{
  "experts_per_token": 2,
  "d_shared_expert": 0,
  "hidden_act": "gelu",
  "normalize_top_k": true,
  "init_std_router": 0.0193,
  "lr_router": 0.000737,
  "positions": "alibi",
  "qk_norm": false,
  "learning_rate": 0.00216,
  "beta1": 0.95,
  "warmup_steps": 200,
  "decay_shape": "linear",
  "final_lr_fraction": 0.0
}
Below are experts of layer 6 (counted from 0) of a mixture-of-experts language model. Rows are named router (the router's row for the expert), up (a neuron's input weights, with its number), down (a neuron's output weights, with its number) and show model dimensions 0-191. Each number is 128 + 24 x the weight over its row's rms, rounded and kept within 0 to 255. Numbers have three digits each.
Before each expert's rows: a language model's description of what the expert responds to; "mostly gets" lists some tokens that are sent to it at least half of the time. This comes from a sample of Wikipedia text that the model never trained on.

# expert 27
Countries and place endings. Names of countries and universities, such as United States, France, University, and place endings like land in Maryland, plus blank lines before headings.
mostly gets: " United States", " University", " France", " Germany", " Australia", " Canada"
router:125125107126166119115088165096106140111172139168140131149124151095111119164137146102167123138125134150110158130117109141121103105097172158091096157171092093135133105122141135148115125114117163145124115153165180168106096145117099124130125147079151157144133152156094172095110076101158160132128134082102125109114108145134105141160166105145126101098080124128085113153108165132146121124135121097127131155163121090130099099156167074123139124153139151095126138123127169159138131103099100150102140106132164111140123134134153081116125120124132140135110130128110128126208128130112127126
up0:091117138150129151098105144152132117132129111127131129115131091143111083144127143132143119136152125171128168138134123134140166101136135110140137107134166108159079178157124100103138154112140116097165113176120121109099113117122145168132141138133151136123120145136110167191097132130145145156091111119178128088109105103180137112130119113112140108121074110177126104098109108080132181075113134150138139131164076132103160116132110121117165119068133169079116091093121146169136118151131135151105128125086143139104126157114144127096143146096144157124124138131160121161152137136114124078
down0:145126148118117146120134082119118129134135114121129095134147097073105098138139148166146109142122157127104109141161116120098138102144109107148141132082171128150098076118111166143105106098065101121099136124149113120119103149117147112147110148133115134161107153086149081142139164105139106106171120106122133156138125100132136117130142103096125149140136126138087121158125118122087148148121115131141147117122154118102166120134148130120176148173143072107123134132171135132141105130106188135151126139111098124138137124152197133114110172135205100158186113090143083139126136159144111153

# expert 5
Table header nouns. Word endings and nouns in table headers and sports or politics tables, such as Player, Season, League, Cup, Democratic, Award.
mostly gets: " League", " Cup", "ency", "ower", " University of", " Award"
router:160152135157160116110113145094100138136130142144140156143117090122089142152130168054126152172106123113115172104083122137126129106117143123113123128136118115100082123156101135120163143145126136094123081121157121155117113136099105138092138101131145139107148169153110165115107092093175153164105123096141142129098104162168093152152142127164146097108121116111087118148131138141111099164154143113087132167143118119127172116114121076097135124118131168116105102140140154117145113113103123157129132099125142135139131115167127099110134122118139091143143175145110122099172092200132161129
up0:095107145148130154113109114091088107103146121218108145093125127100143153154118160122143119160132098132106140107159135091119159102128135156111123130138112102179115118125134103149126126137131095147123123170165119155116143096120117137161157114161145156119147145133099126132153083116157133159113089135124155146123158106128149097150127166114197126116116104118144065079106111097167137104128133146147157133121088126122095103119116117136177115147163155132148077154114129122167079151121144142097120114121152091128138099131158102099111080128144144114108117120156148105163142129134104112
down0:124117115106101138077148165164091104130142101159078128113118141129109149130136130139147144149124120164088154135132104121131103110105128138136097084157105165179172142144086139087156121132147116148126161139120153138099082147156116156087107135182158116121146146136108173130091135102122098120155113082096098145130130148102096126139161160122107142139168139104135133107107142110164107091128136088107112107159137128127101164171139159173135149117115164120096132170157093134078100154146130112095153139089158127103119150130131114123120133121119130142137135143149121155163100103076119130

# expert 6
Mid-word pieces, Latinate words. Opening or middle pieces of long Latinate words, such as c, d, g, stud, elect, and ag in imagination, ac in capacity, ut in deputised.
mostly gets: " c", " ent", " g", " stud", " elect", " d"
router:132142090099096153110100140112133099134141137144133157172114154127124114175100112153146132130154136112104172143122108148110135113120134147133129146157118119105143087119119151131174083109099097098096106145156110125125093145135144130097160151118169141147166180147132125146110090138144143142105097130112091069098127142145121123132141124103164114077093148184119118132119108128149123140190164112129123120166106150114119147126128120092137125111155134124100097133133169167125106093089141138075164079123125123147146120125095085106141105102123109120125111099121161152196129143164099132
up0:140102172141134111141195131138105108141124168128125146074119115130153132186143103128151121135114116094142100120116111106147113155157143152107151150119163099100110140175162072169121118097082136101124120141145175099112089126152168095155095099107140123105136147112139146085120129107167118131109094099113103119140122111136128112144092099162160091115128133132125129110116143154121139126152143090078094116144113181143141122157108096122131139100147104120144116114130133151144128157122138149136124159124127130116159119146163112134160131076040123134101123124138084118148149139136132166
down0:140132189149111138130120086094132145116133136116136120115154060125081112121158080137097134117146167112117097105110157205156158126076145156126159083132125096125171141139124158094148075145108139151138093147118115116113155179098120126131171118136128109138096146136157136108141107074121147116132114123115162149119070136144159119106114149123131106131117114146091164138168118112143112139089126118141121140092132148106109129145158112138146160175143128123135146142120144149169102106075143131115134139094116139124160158141157135131153149094105095133138095117096141142133124092111134130

# expert 13
Mid-word fragments, year digits. Inner word pieces and trailing year digits, such as as in Oasis, ce in ocean, th in month, and 007, 998.
mostly gets: "007", "997", "012", "998", "th", "999"
router:125143124124102112118129134109140133143129136182126128131140153119132124175115129154140127109131140130141130112108118155117130104142128138096080168194090100094109125141130119103155119089126137114102090093182143166123137081137136108139166113113121139145165150148125155163100108114128144137102176078143081155112114181137099139137140117109117102122104147153084119137103127153115086120147124095139137152148145089092127113093136123118131100132175148117124110121140165128156109106081192149088157108128129089112111141116156109085144114095153154131120125174117127125167132184116092105
up1:131134110155116121105096139118151128146114174114138117120139112120154155116091155145121104130117125095113130143113124079130145134187122104140097165160145171142174153156089134124146135137092120136139177115183150155137125085127133103083170112125146120187179114178132120107122110121149160138118114134121089148135119152103120121156114126121093134121141111122105142152100109119127149059120111087145112102139112129154166138125122140117094175110167153129134103146091117121110159086159122104112069121136135095169100170134109116110164149111146115125152132093140083110146142131133136101
down1:126139181133123134122103120084170106120105122117102139123160115122125128119136132142097137156140160128135155123162144149114109158132093187143121112163150122114095145121134104110128093168143113124165139149131107110149164127119151150105063110144130140170108098142123081114136166113118098088158152108122160150121166121154136121130130180089123103126078141149130126128157127140139106077101139124144176117146133138077135122154134169149116151090162154098116101154133129118160146154098149111154099114162042076145129111103129157116107155129141112118109120087120120111098118131106135113

# expert 16
Capitals after headings, in codes. Capital letters starting a heading or line after == or a line break, and letters inside abbreviations or codes, such as TPE, GAD3.
mostly gets: "A", "ab", " ==", "G", "ob", "E"
router:125151117138124103128092167113116117120144193166095158137083153091150112143117142101113115126159151121113161153105108127130124131115159116132128157138146123128103122134115098079201069124135163136129139096158120154141095158131105102109153167095190146162173130135109145129080080122131139142097149086137122132100158136157129163129135105136112104105120153154084114132101116120117085109166149124115115128141144126115119095134147125075134118156157161100161158111138128133159112135061100147108117121144145119161126127131126114077123130112111114117140106163163163128131106139126136108
up0:106156132093145143122142101117134109130137204143132126126133131124198125113124154104104138149142141135119101119085113136137171130173149098142089091177141163166110114150124123107129131118140131111138106143134081086093156093131112079109104127144127151131143130126120124126158120115177113109147137123142121129130130107145137133148136123130149122142164123115128092081110144104106160135135130130133102141153149075151130118099156143123164120107147146123128095121110134139120091110074112144128177104130121084158129096143116136125152141035132059129117118125156177155140125167136169114
down0:201136137171113103105101098131146124099121114107124110137134117125153171108137163086154159148111102140124146115083171138129103122125113166136162128156087146110152092130134155147125145090112087097103114097138177120139137120152086158171124144165140125078075120124148139127106130133107130151133138175099163099125134122139125097115129142112119104115140141144146170085132148097095139145120137114150115156127102159130117101121071103128107128153123141108125102150148171122146132166117131094128120106126075164123127138108106103168096151174166125112159072114115126141126141111151112151

# expert 10
Name-initial capitals mid-sentence. Capital or lowercase first pieces of names and words inside running text, such as Kim D(olan), S(ullivan), h(appiness), Wh, There.
mostly gets: " H", " h", " S", " Sch", " There", " wh"
router:111114097130108076123105157100121124134131164154141138143134171092108122172108118111128149134155116097134146132084096125118126121120136137117116202123112118118098111150132141150143114129130112102138103135158124138139109127123123130127128162125175119152148134152074133084104094091185139141125115088177116104098129153119103139146125085102134106107114120177101124183110118145090117137164162107149101154127134122119114108145114119117124095121136181107164147140138142109132118097103127150144137111058164142168131113163149101119141121124141142140103157148131167126188105157184099145
up0:136158134090136168159153164073124111127136134122134130099137137088139117134111168124109116143119164149104141176094107110173165106138162116139084160149107115120130096095091164114103127158144124130195116084131109110130161159118106126146136114124109117174118140151092131130138134095148115105176180147112118125114146139130116082147118114071110104105129120126116118106129131119100152121157143108146120142135107116191131148106131076090110152113120158115185126106164150153150163104097151128121164131110129108132090152121106146131115161141149142137119170146114115093165107121101147142
down0:172148153133100129115072149106118132142094124159140068103129102106120147143149130117140203086135138097117132123169115121099139120125099132075173115137122101103141141147146137139101149138119154102124109130128087085116093143158166104164130135121152130126124125168142114118119102195124137129129126132145120126166090091130153112125095096100142162138108149118066138113128156140125125111150123136105185164150108153120113154101150135130117129156127111162096101133108142112121153191181122142137146159119135136113120131164112136103123103129056123122149166114155139130135113134121104124

# expert 17
Common content nouns. Everyday nouns and word completions in narrative prose, such as film, album, show, song, round, fight, grow, end.
mostly gets: " film", " album", " group", " show", " end", " play"
router:125158129154125086141142167117125108127141122130134115117138078116132138146133131132140132119128144147121189108091082139122141142123118148112106143152118115145069138140151135096110080134140170090120113152183179122105126127116098144104128104104162193136196136152084157150118083093160148137099118088131122112079131176183080129155121125128111101082097121099084101126126151126107125116141141135110141148122122125128170126140153082103141118156145153102123148141136144153144118108089132133114139107104137095151137131140143082145137105117144154131138147134151121153187120157128119116
up0:101106087123172056132129150116123127140132133126150143106145120101141152122180173125132131147107168087146155141112104121152171141125127112092151155140125102108125144131185114114116069090111111161169099154125109098079098106131140108142160118127138126142154100141098094143137108140167119156110144125148134136113185169144120121143077158158141138108088163116137147068143157140103106124123137163129123148146118085104129120104123154149129141110131144132151117138123166115112081140137134100133147092086139138128140078137120174114121161136151133149143112131098115123097131177110149120
down0:117107139131169146152152117141161100122138161114111111085093128150095160169150142113141112138117113150135142132124135154087138151097154151175134082103116166132113082173130163078142139104110177171123109158112116124134119174120112140166124155108142105156153098099137132129127102116123123109133109104124143156078121111123114116178137123164110110127129106124122194096161114157154098136108119128099141150116126153138104150138119125134087118143130118147098112098132118111065062140161112114101122161133132137111090126098114147087147110165114118172154116143133157098150140159097145118

# expert 2
Infobox line starts. Line breaks and the hyphen bullets opening infobox field lines (Released:, Province:, Preceded by:), plus odd word pieces inside foreign names.
mostly gets: " prov", "- •", " United", "′", "- Coordinates: ", " Roman"
router:158163127122104107124115115080158105113185145118160160137126169118152134142128143104128123138169130135093155121097126117142125121170156110101127152127122119106158096137160095145129113132098156108102113100178156161119137155116110112112126152120177182136160148162122135128095097122165184140141129102112086099093121161132118137139156107106129112117089122160107080133134159108129129139171161115088108130133106146104120091118122108096121133155156149109133118104092166159152148128105129125116140097137080086141101115140128098084138114116165138136120143145105151097192103121156117160
up1:122134119139118153099116135133091139114099133139109115097136065147156094151123159149159205124139114146107120159121106120119143144115124131142130129162099116140072136097186111127153130175087094130149089146143106152107124108143122128147139139129123163118142113131143127147142113129130139118096183110173126109110120086170105135138147107137134124128156127118094086103136090081156128104079110183101120139129104146120080098108106137095143128159152157172104202120102119137135117157117145147131088094147136103147138152115152142123101118101131093165146144103153141129144120152141141111
down1:156143142108057111136184127117160116142148134139168134157130175124149151125133162121138132146123162173132163094115126108149116127127113118114123128146151113139107113145129120128110148110132141130131120116136126130146139102097114097093063097109151128146115136108103110131180131165142108115113075073164054125130128176094120139139107130109098157134149152099141132105138112131180076139149172113140134109125110105088124128127123100111122155115146104116103160137147161180086111153157117148113120177122162123126136086127120120149158150129146165130117117083084124139127133115109122175

# expert 7
Capital initials after separators. Capital-letter tokens beginning a name after a comma, pipe, colon or preposition, such as , S, | K and of E(skilstuna).
mostly gets: " | K", ", S", ", B", ", L", ", N", ", C"
router:120154109157121079108095135119128117159109145149140153098111149110092137150092144128144123119154145110141141123104099126137148133144162138119118150158137107128086125124142101141141061128121134113144105122165127143138142126119153112146133136112164140132120144156111167101084106104170161141098117096157078103099094170114083130140119134108144109109108136172070100160125140156107125172139145101134146162150130156114139122116133113106100133135176166106111155092127155147153098130084133127103142112083146140128101150167158096104154133122134079153138149151142154121193096136176091123
up0:129127076139122140112125130125096108140137166121156137149088137115167151122144111117154115121151131136122158167128170136156130118140143104126102120141092150118124090145083129092132123099098135150156118119137076122091109203115151123148146135104111101157128141116102127148162127056146114092073134140133146138137107144153112101142129131114114130153142142113124126096114170216128128176153121107134124123129168138142140138101120156144125133122125140100157140137120135177122112132089130138135147120133146127106157109135128135138144155092062051164070123096113119123135103111108145139
down0:156120158165140130136082096107142103154102164142158124130083080125109131117151157140141109107144145131171143128138138118107149153103128109102104143123154147114131166135155097095086123140147143121116132138128144110132145130162144133125100138138117121150045143135149105117148138129143120139124130141166103147120130125120099121126136131138128153180118128136102130127120172145142110088084128134139139120136131160158113155112110151148113149168169181112125119135128136147108107154156084095121081154151160091129117094143153093136070051124124121174129078138106117134093156078130084102

# expert 1
Word-initial stems, particles. Opening pieces of longer words and verb particles, such as sub, rec, en, comp, et, plus up, out, under, made.
mostly gets: " sub", " rec", " en", " made", " o", " under"
router:122159137126123115142113141082139084144151168121162165129111130104099105169158146149129149138181104121113145178131111138092131131100128105127085120136125088081079133122101124109171103162126144087117099090167147111096151146121125139097131147133156129168139181147103159118100077120153166149110125130134106138095124142121112137186112116134160112127090101115087097134121136161105138175145125159128153155153134115111128089104147131105124084140168140128129134086081140157149086111103142166111139098133156131132122128123126079098128136139108120160121150135105108144155119140150137113
up1:093112128140161126095135175080121091134138129094110116097137111112063112128108152151134163141167179110086100131126155137098106140134117160115113128139147104162107136126152097094121131122121145138112125103119127138136131108132114135154101140114143172127139092143116165139141108098122109117168138117125111149088110128171132134133164166088140128127111151153091074113131104135138136116139108142128155143132097099078077091161196109087145155179130158120157111102135167139159134150081157105119150096167129107098106131143139126131122155143112139122132138169178133137107134112153147097
down1:132161140168137130100113147102140111138102113128105164123078129136085113136140130135128141098136123134163096150182096089112160129114106109150135140134123126147157132162112155073124107107130122097155085126157169173146103173110139185125110146110102151123118141119123125142132133146090143121063159148127141147093124125148149189074145091138150120129137102133157128091108126083126111153112147163124127115139129127141144117148146134157138128063135128125083139111102139122100090119131086130110135149211156089132118146149126171135122084123114152153149140131119111102121110124143143125

# expert 25
Quantifiers and indefinite articles. Articles and quantity words before nouns, such as a, an, two, all, most, large, some, more than, third.
mostly gets: " a", " an", ", a", " m", " all", " as a"
router:145134125122124142148087162110160090116123119149130122165128148125151121190102121137127146168174122111093117121110091085126100113120169130109115132135106135093093129134124094125156084122091121121132096096162127142135130121117133103152119129135187138159173160167136149120086089091180164185130102079158119129101100107137105128157143100147148134103102079112097135151085139157106105133150161120129118132125125123111132125096133135102143093106139172146136163149144176114128077114139111153095125097139125111132160153130114097126149152153155131149130148143132130121182113134142091136
up0:147130138110131089104090148115106131118156125174154141120134146076096107140154089184128133097167111136104127114141139152153132136147147135102079147133159114131138116153155112113119129133144115104109159109128103131125132130113158133140128121166140140098184098156098145169137163133114123131145139110091121126110115112129103147164182139147105115137112097145164106115163175154138138171125130127090149127106162094100095112131157128087115152140131119113119124141145136131128170156119129130120107121111114087099149093099113147085136165096195122097124076106087133104167110136188109163
down0:140108129128121094125153116115115110099056162150139119110102108142137133095128106131147142156090106113136126111166127142087109136129155168125132170075122148117140107125122125162152117112166098110103089144164115101091155108162131097149129132073164129135140174117115141153134170129108139133153128149179109085174133122128185124121148123119140130139105140104126081140133160110155141078080133148112108153134121100100125111134104102150122150127122093125149102111136142125105107144175132169139155121135123188115143110138130129132124092143140152140161102080154100151127104134088113184

# expert 30
Inner consonant pieces in names. Consonant pieces in the middle of names and words, such as w in Warwick, amb, ock, ap, ang, az, v in levy.
mostly gets: "w", "ap", "ock", "ck", "amb", "ang"
router:116149102179113133104158151123147141113164112149122115114118133132132126179119124098101114132144141143114124123107093146099131136137134123117087161165101114135138116143120164109184089106129155123101117138138106126151084123144117122088132132150162160150158146155151147114120116110159131123137090106142072104076114164132110126177118120122122093119133140155055067115104152154111114160118148147179147168166118104108155079153163113123149092109130147126162122088149132147165110114098132168112132089090121125168116104121124065132142146145153097130128129148123133133152127119138104124
up0:098109163150118092099150165115120141129088124135177137117151116163145136153125111132149160129150122137082127136126104145146111131110096105120085135136106131145130112152111105089147103104138121117151084136146138132133081149127166115147118114106086108137131146144148133116140090163105177137148152097128146143113114146132103107152131135162119095141164130128101124159106144181143173141147107148169128145133146052106129097140186092093122123147149113153098127150141140138123156099081113099172153110154146130140122114182116094134129096050156114119101132109114149151127116101133150105
down0:162141119113119162135140128133096146116134096103152143114108154144114148132114118132128099124133087160074130104134094118168123096141124131165116097125129169185117116075081099130166144130101123144135093106155148149122116150121154124128091117131145149094140131119143161155089098180100126112115123110104128175112151134141123163091138115127145169098111112179104131106135068104127125090113144106148152119111123079115138132144135101123110149134136077149134133125090100156155145138100158144156128152135171101104124138097158106110174141161130161175124094119139160126119178093131142159

# expert 26
Sentence-ending punctuation. Full stops ending sentences or list items, plus clause connectors like which, but, as, on, for, while.
mostly gets: ".", " on", " as", ").", "s.", " which"
router:127154085143120143116118170090129119126165137120118143114108135097133132152135125121141148124137124090108128105111117136111097103151161148123108139182082147130105116160146132107160101148129118103116112111157141120106121122133083128125145100121170110145136170115148141096113153078120136124113124061160119121130131138163104156151142117149120094089109096136078102151093125158090088119159166109173137154153115116100133092116126116103116123145173152095154143113115129173155104084090136152108156128144141140152084105109130087115142132122148131139160111156160166128198119165127109173
up1:129123148149188135159134103081124151122138132108107112138166121166120140154134156115085137128110132119131127128107117141102158136113091132106123153151124142135155114100102160129136105106147118127139104154124148140139099122064133118123168108096106133141125173158132144149142133127134127115109182080126132075101140086117130123097148117111147052110118137174146134112101161099112151090145105134096117146144107121147107138161116100137104139153152133138136127100188137095116113102165151096111131123138142161109151147162177101141070109099117194171098127088111141120117119147122127132
down1:093127148123125140143117148125153117143169082135158133112139132132151151111116094112114124101136138133109124127130113115143144108139155178143143129151130107150144145110176169123133115130118109140153154113122150103163103082099149123161106100120141139101136056136087091110121135141126088108108109148116109132155128110118144107151145159119096124140073116084130157180146115170133102104085147126164116122111143117111162107118155141167133107158153107074116113145156135118115135147127090099152103117149172141138112132098113111120122128158061122124143101136121170128189166181077126155

# expert 12
Place-name openings. Opening pieces of proper names and places, such as St., New, North, San, Br, L, and capitalized name starts in lists.
mostly gets: " l", " St", " st", " New", " ro", " Br"
router:138149077095110135137105167084157115121131117110127152087142106108095143150130141111133149127119132134109134110082086143114142134129157120118130144166134135115097122140095135160165099127144153109106108106162143138121131145131116134135146119084146152151144133137139179091099072123173128146095136133148088115106083180098074193165121086113127110081111119179110109115118124123132156164145131096140180117150122133108100121152124131106137115109175159143123117123136175124148144094106152172129159099090151120128130111135129125121147136113148120085147163132143150112168087156125106134
up1:112120077133122118147151176116088130107132154167176156108110119087087119142139103115126188121102153155174154132108125160127153131145125075152116134154154129123138070146163167115071114142133112151099100140160137105156139132121114169140112129098103164154142118167135163104090127126147093133177161097100122118127144162160122131099128084133118156128138130118114099124107103134126145140130142125102107144153151119100076118141098101137145088096137121093120109132131104117132126111136096137114149093117150091142130103112159130167139163125126167154138141155129094107135098176094124148
down1:135108198133162127088102108123146132132183176143129091153118120124154137146130125135111162179099135123072131150145162091119102113097113146107119120125096100148164135140105115130107172155101112128096149126132128144141139113128068104108125132135127114141162092136129156155133124125143149097140106130164099148126121109136139111110118147155080113123141140090113166116105168119129134139147132107120139133084137125139071095142137097142139133135139142124090150123148125125132120123110084150117123122168147078124101152142123179154155084096075152131080138175115125160145099152113180143

# expert 24
Verb suffixes. Verb endings on an already started stem, mainly ing, ed, ated, ized, ied, as in carrying and beautifying; also == headings and table pipes.
mostly gets: "ing", "ated", "ized", "ited", "ing the", "ted"
router:116183166131086095132135139106148134162147176157121171128100158101137124106103105120142141158121123109102150135105091136096117098124143126077091133161133111072126109113121114131154107152140183093112115141172170139131128122115096109113135119102147125148159148141139166101059095073170142141126109116112148098125151133148112132149124097132144142087122113118094109151078128139127119138164144131126118120166109117113148125084154143154126120151148183125142142111136164154165123095101134164068140128095117113136157125118114090121150120126102133141122166117110123128152146149176113134
up0:122147119064074129132132138107165090154133160132115189129111142120137141133158160156115130121143112072130185117109112139130164156146120101123131115125141120080117094118144091114155150116121183116173123087146171091161176156093142104149149052151133128152135141152144127138095120094160110124117117091065143096151085126144103109126102112130126124154118103127130147159085166110130144141121121145148113134158112115134138129111123127133082118140145151122157118145145106137130152154144099126082152128149117123140126149127192081129124135130132115149136117131100123123134101154157138118
down0:081112136143124142181117106137146155117118136123120111123135132125118104120138052138152100123150135181104080147132155170161120126147122127114128129082130139152099114123134134115079126128118120113112135181127099126120133148136109097147151140131156152144099150143129114164099145157111108090105140138147097105088172141098132111140131095118120130138142141119095150138138108127118128091131127165103092114099182156131160122148136092141118095137116132115128165129147112112125118112112085171134097144185121162089142142126103143183123085143138122106114134130184163094153160154080189122

# expert 22
Definite article, adjective suffixes. The, of the, in the, his and possessive 's, plus adjective endings ical and ological after word stems.
mostly gets: " the", " of the", ", the", " The", " in the", " his"
router:137167142153141140134126147099149106137147158147119101140139141121128112160119120115118129153151155090121138118097118139116119071138150085100090091142108117125145080131126103116181079115092131119117113098168099130127119141106145097169138124135159139161146126145152127126093107118169167166122132112160149091132072165176094131134112105127138091087120152136095105145109167138149123127146181132094159136163147121122143108121115097159101114110128190100100148092116166117145113090085134151094156154100154119121114141138146112118161120127145131129120164154135130148187107150138123117
up0:157111142146148118165148107105090142125154109134175143093115113106176110136137138140115129132113143158091101116151165097087131115135110160105125126146069110193116139116096129099113154153159091106171120143111131119164173102086158138117129158073165125148117114123126114109123110103129146115141114136114128129105169113104167114131158101096195136105119133112141149161132106102112122142175168113139177134154137116107119150116146127111153134137109163103156136114137130104149117139083135136158171139139111100121099150136122123151060077113119123117096139137146139142131147123131090089
down0:151135135142079186122138139120112119128114164144115161164121149147105144118089134094116149129123138098148148116140136129148157071095122125127084099104118137138131160154158122141150103160131151135141141111142122167090075139128126135140113105161149125155103100086141121108102129106105127117140154107116112112100088122125148143134130127077126078100143113129144113126131137103177093114130097166099167095128129164126177137093107119097100156137130116158146143147152148099089117136105123071105110196157135132113124150164168109144162163154098129166136139100125132137116118182154151146

# expert 20
Line breaks, adverb endings. Line breaks ending table rows and list items, -ly adverb endings (historically, commonly), and auxiliaries and adverbs like also, are, has, later, then.
mostly gets: " also", " n", " are", " | N", " later", " then"
router:099145125123128116127090148083151087134146138139129136121124102092129094187146148141124121132140133132135126120100101152125107126124149115094114160119090103123114136135125114163097137137134144116115113127135110125153108141111138111119144113096145176167173179156114131132114108109154139154089149111127074112077097159150116149150164111117159111118149104159089132156119117120130085182166144131073151173166146130128086093154141104125121136134187122115122144132162129148119109101117128168081164123145132123147125124129143083147177142114158130137120145132123114112204087126154088122
up2:123139119135143137133144139058121080173151150139144158103136103074124124135130075129111176155120115137130177166122108123128124115135173152133103158115125127123113119083118140105142133121107163102172129089121065113158103113105178121104161117112144170151151125159128126136120121179097120062148136115097120131121156137116152108143137097118117119108178149130121127168096120138165159149107085134115129088136160103144145132144121118154104128108161123135118181115121117121100120148094081163112120110106138106128118119119155122112128128104147138087160106147157133134168148134129136178
down2:110112145139102153101139124116156095098157150127143128148150137124109116149108132175128142114077124149124115110123137106132116098130139121055129121151143119080125128103157114142179140115124122115131156105102186131170199158124175119117125126080133160162176098114183075147136144110119133123115119096124171145152141138174140101118107120138187137102126121125127105133128124119146138166135109162193104135102131179113133150151138141160115134164168113126119086123114127138102117119115139111096082107133133132109101109098124114102133139153119110098134087120096119130141121085127128156

# expert 31
Plural and noun suffixes. Word-final suffixes, especially plurals and nominal endings, such as ations, ions, s, ers, ities, ending headings and phrases.
mostly gets: "ations", "ions", "at", "ics", "ates", "ings"
router:130124124139130109140148126136170091132160152185116148112084117112123107163152132123137140161126152134111136127106092114121126126122180105102118138143084092123109112152121171123143129112136145108138088153160169103088088132096104157142130146095150158146146156145080152108120059113143155136138117119142126137092116136149119133144129111146139114097097106158090095158119089149098117161150106101131116167159095110150134107135165136157134128169183163111139109138133140135116095084108151111081132109083166141170133139182120103116125109115130126099130163111117160101143092149123101119
up0:133152131124119163125109138113144094146129129170103125082127102116108157170144139143152079137105138126128153145105117108110093093124091098113125202146098154083125119148129129180125108082116101144173146122155117105122101130133107137104120100151133141153139117102126117157200107160133127160126128118133147112122128126092126139115150099149108112138101125131127165125088141101146128106146157153093114171132142168126120116096145112117101105136157077093196128164129146136151137159117108133128114111132163090100108159117131089112138110142097101124167138164149109133159136104151076161
down0:107181132141121131140143105112107149119073104132142138114110147143109118100150138100144079122128132136124116127098130122130125147138130051109095156138181117193120146142142165087111108108116142139114104148170130125123116145148135185112139094127083117138129138143132127135134169127150130157175139128121119137141169123135123151142119136109136125144133088123129132082134110105140078127148142088099152146165148088159147108164108141157094146134123125136104122104115157115090091151071152149114134137090142105102135151133093119106072111161119191138170115130109105094108120161151141152

# expert 21
Single-letter name pieces. Single consonants and short pieces inside names and transliterations, such as m in Khazad-dûm, ak in Lakers, g, d, t, mostly in tables and sports results.
mostly gets: "g", "m", "ak", "d", " across", "t"
router:136118091130138114124124143132147122121138140113108128121138139128116104152178146122109125143172129116123154138128103178081137108133145112137092157148106090130151111119111132119151103140150136133097108103164124152131119146083127133120126126153160120147195199125118137118127084098157145123130141094137124127116084171174087115155174134081125110070109138189097119175112113127101118154142118127141159120163101158090114073121131096125092109127150163138138089115099108139144091128101124128079106113122125112151146138172112107121173132130128114165131135148120128125151091179123103138
up0:136141137109148133156115128143097126101141133127127128162157124134119121145109115161143128125154151130124157092133161138195087116156112136146098166113123161099147115182142121149130117130101130140131138168150140184118112110087139095154157077149169159152154128128142143138116140158129168148108137083086107143121075107166112126104107110139069109110130136154105135098157149098093151090127134091121162099138124107121125132132129113120116136124138136137136095137137147104116083173107113123081136129104119095122126150163135095136100055113167126078120140147157145150140128122163088093
down0:142142180148118141159115107168127184097126128124151127133172138141125134098130095109133086128129109144097103140114076124093101132123169165111096115153154131140168128165112109113173139115068125163175147127099128150108141133134145153110113157134123136118108092101150148110117122124120163154107097101124113183134159159126127130161136126133129185106107111132135103108100130109130091087101131105174126137081129136115153159125166118082132143143112121140148122100113138084145142131138119104073131144151132178133120126073118098128129122138140165136147127169105136136090104161087118102

# expert 19
Space-joined table and date tokens. Tokens with trailing spaces before numbers, chiefly table pipes and month names or in before years, such as February 2012.
mostly gets: "| ", " in ", " of ", "- ", " November ", " October "
router:115135089130122118097081156099136074144136145165138181150120117133141122177148129142114162133166136121152135159095091131126104124117152140102114135134110102095065124114108131121154094149126134103116098126156177116105138144089115137123128124126160123147168139182119151165118092108153133120130141111143116077122138122126069142202131110130136114129104108160079104156124136120117110171168144114101124149158122134134138099137167114133147118118115158119141135146134127145087069125102118154129131082093166106146135115136111128129144108103121120123120116140156132111175146127183119181
up2:123115130135110131119132103149147149130139142091149117122167099103158137096142127099122134178130079119134071106113123144104175122139137130113155159155122150119110062131156123114115124097162139089147108130123141124105088134151090140131111101156110136132161135137148153131113096104162104116105135125067141148136102151147101077142171092172121139140178109110100142089169106144133156124150121077133109123160135090126146112105170148126099088151108141124167109171138123167147123090098150094115136144124130139158116130121117125153146133125063109136137117136112082161129131175148148126
down2:120138185118152109097171125139163135126168103151114052091142133151136099117125078067126129105113127146139126143083124138094160136083129143121131092111098124157182124146128151120134153125124138169140157101132155130119119149147141166126109147119122125118135164136123119139103109117106096077156129162144103189138124123116126105111130090169124114127159120125074136149142094173098111126148144123112147148126134135128143149108111147125117138142137134146106116150103133169090140171104099118065141098108154114158095120133146149117114114130101165082094159137167136152144131126101093131

# expert 18
Vowel endings of foreign names. Vowel-final pieces closing foreign personal and place names, such as ao in Davao and Joao, ra in Chopra, ora, ino, plus line breaks.
mostly gets: "ale", "one", "o", "ma", "ala", "za"
router:127136092126120128128089170094124112114170107153122133137148133128138094159110152140124148168125116124110148106090100147118148102170141091097111157151097106114120116147139094124124125153114163141088068117175123138128145115098106127154135140122137153144133183125106177115060082116145111160135123126137101105143099120148102157157166118166127085114146119127103139126106125156093096169181150095096144142153171126139131091136152118123164094129097147128115136124143107161159105125107095168116134105098149131144080135131123112121133103124139118122130159173150151156136094141159088151
up1:153098170140120116109104147112141132157166088151124117130146146149122116170133103136140145090096141112088154065114124125183128118116099136136103153165120161127130111106141094133144114125141116105163157102145121152149110127080110146139138104064111184156143176104127109123109103148157134094139163128125102116104106120132135151160135157123146122091092139115147121174117126101137155135097145105124129136151104116126116106112166108099118160134147118143113185159130130115134123147167118060099077135103143101139166141137115103144127092138061137134174138140151121111144141113161106118
down1:146127098108115158060120119165111123083114098141097159152140147106084117110147121153131136156104112079143104164116122164120151149148145104116149162130088136092127119136136173166091123122154126101120118178102116140179162154099125103133148169136159147080145117123121124132129117111131119106101113163104145111116137126148111147107142166134125083145188118131145112160113151121173173137123099090110127170144115105127116137120136130112093113131133117119134135134089134147151140166101151112167132082133129117144141092114125128109158120141124137157114156085074117169100140155108121074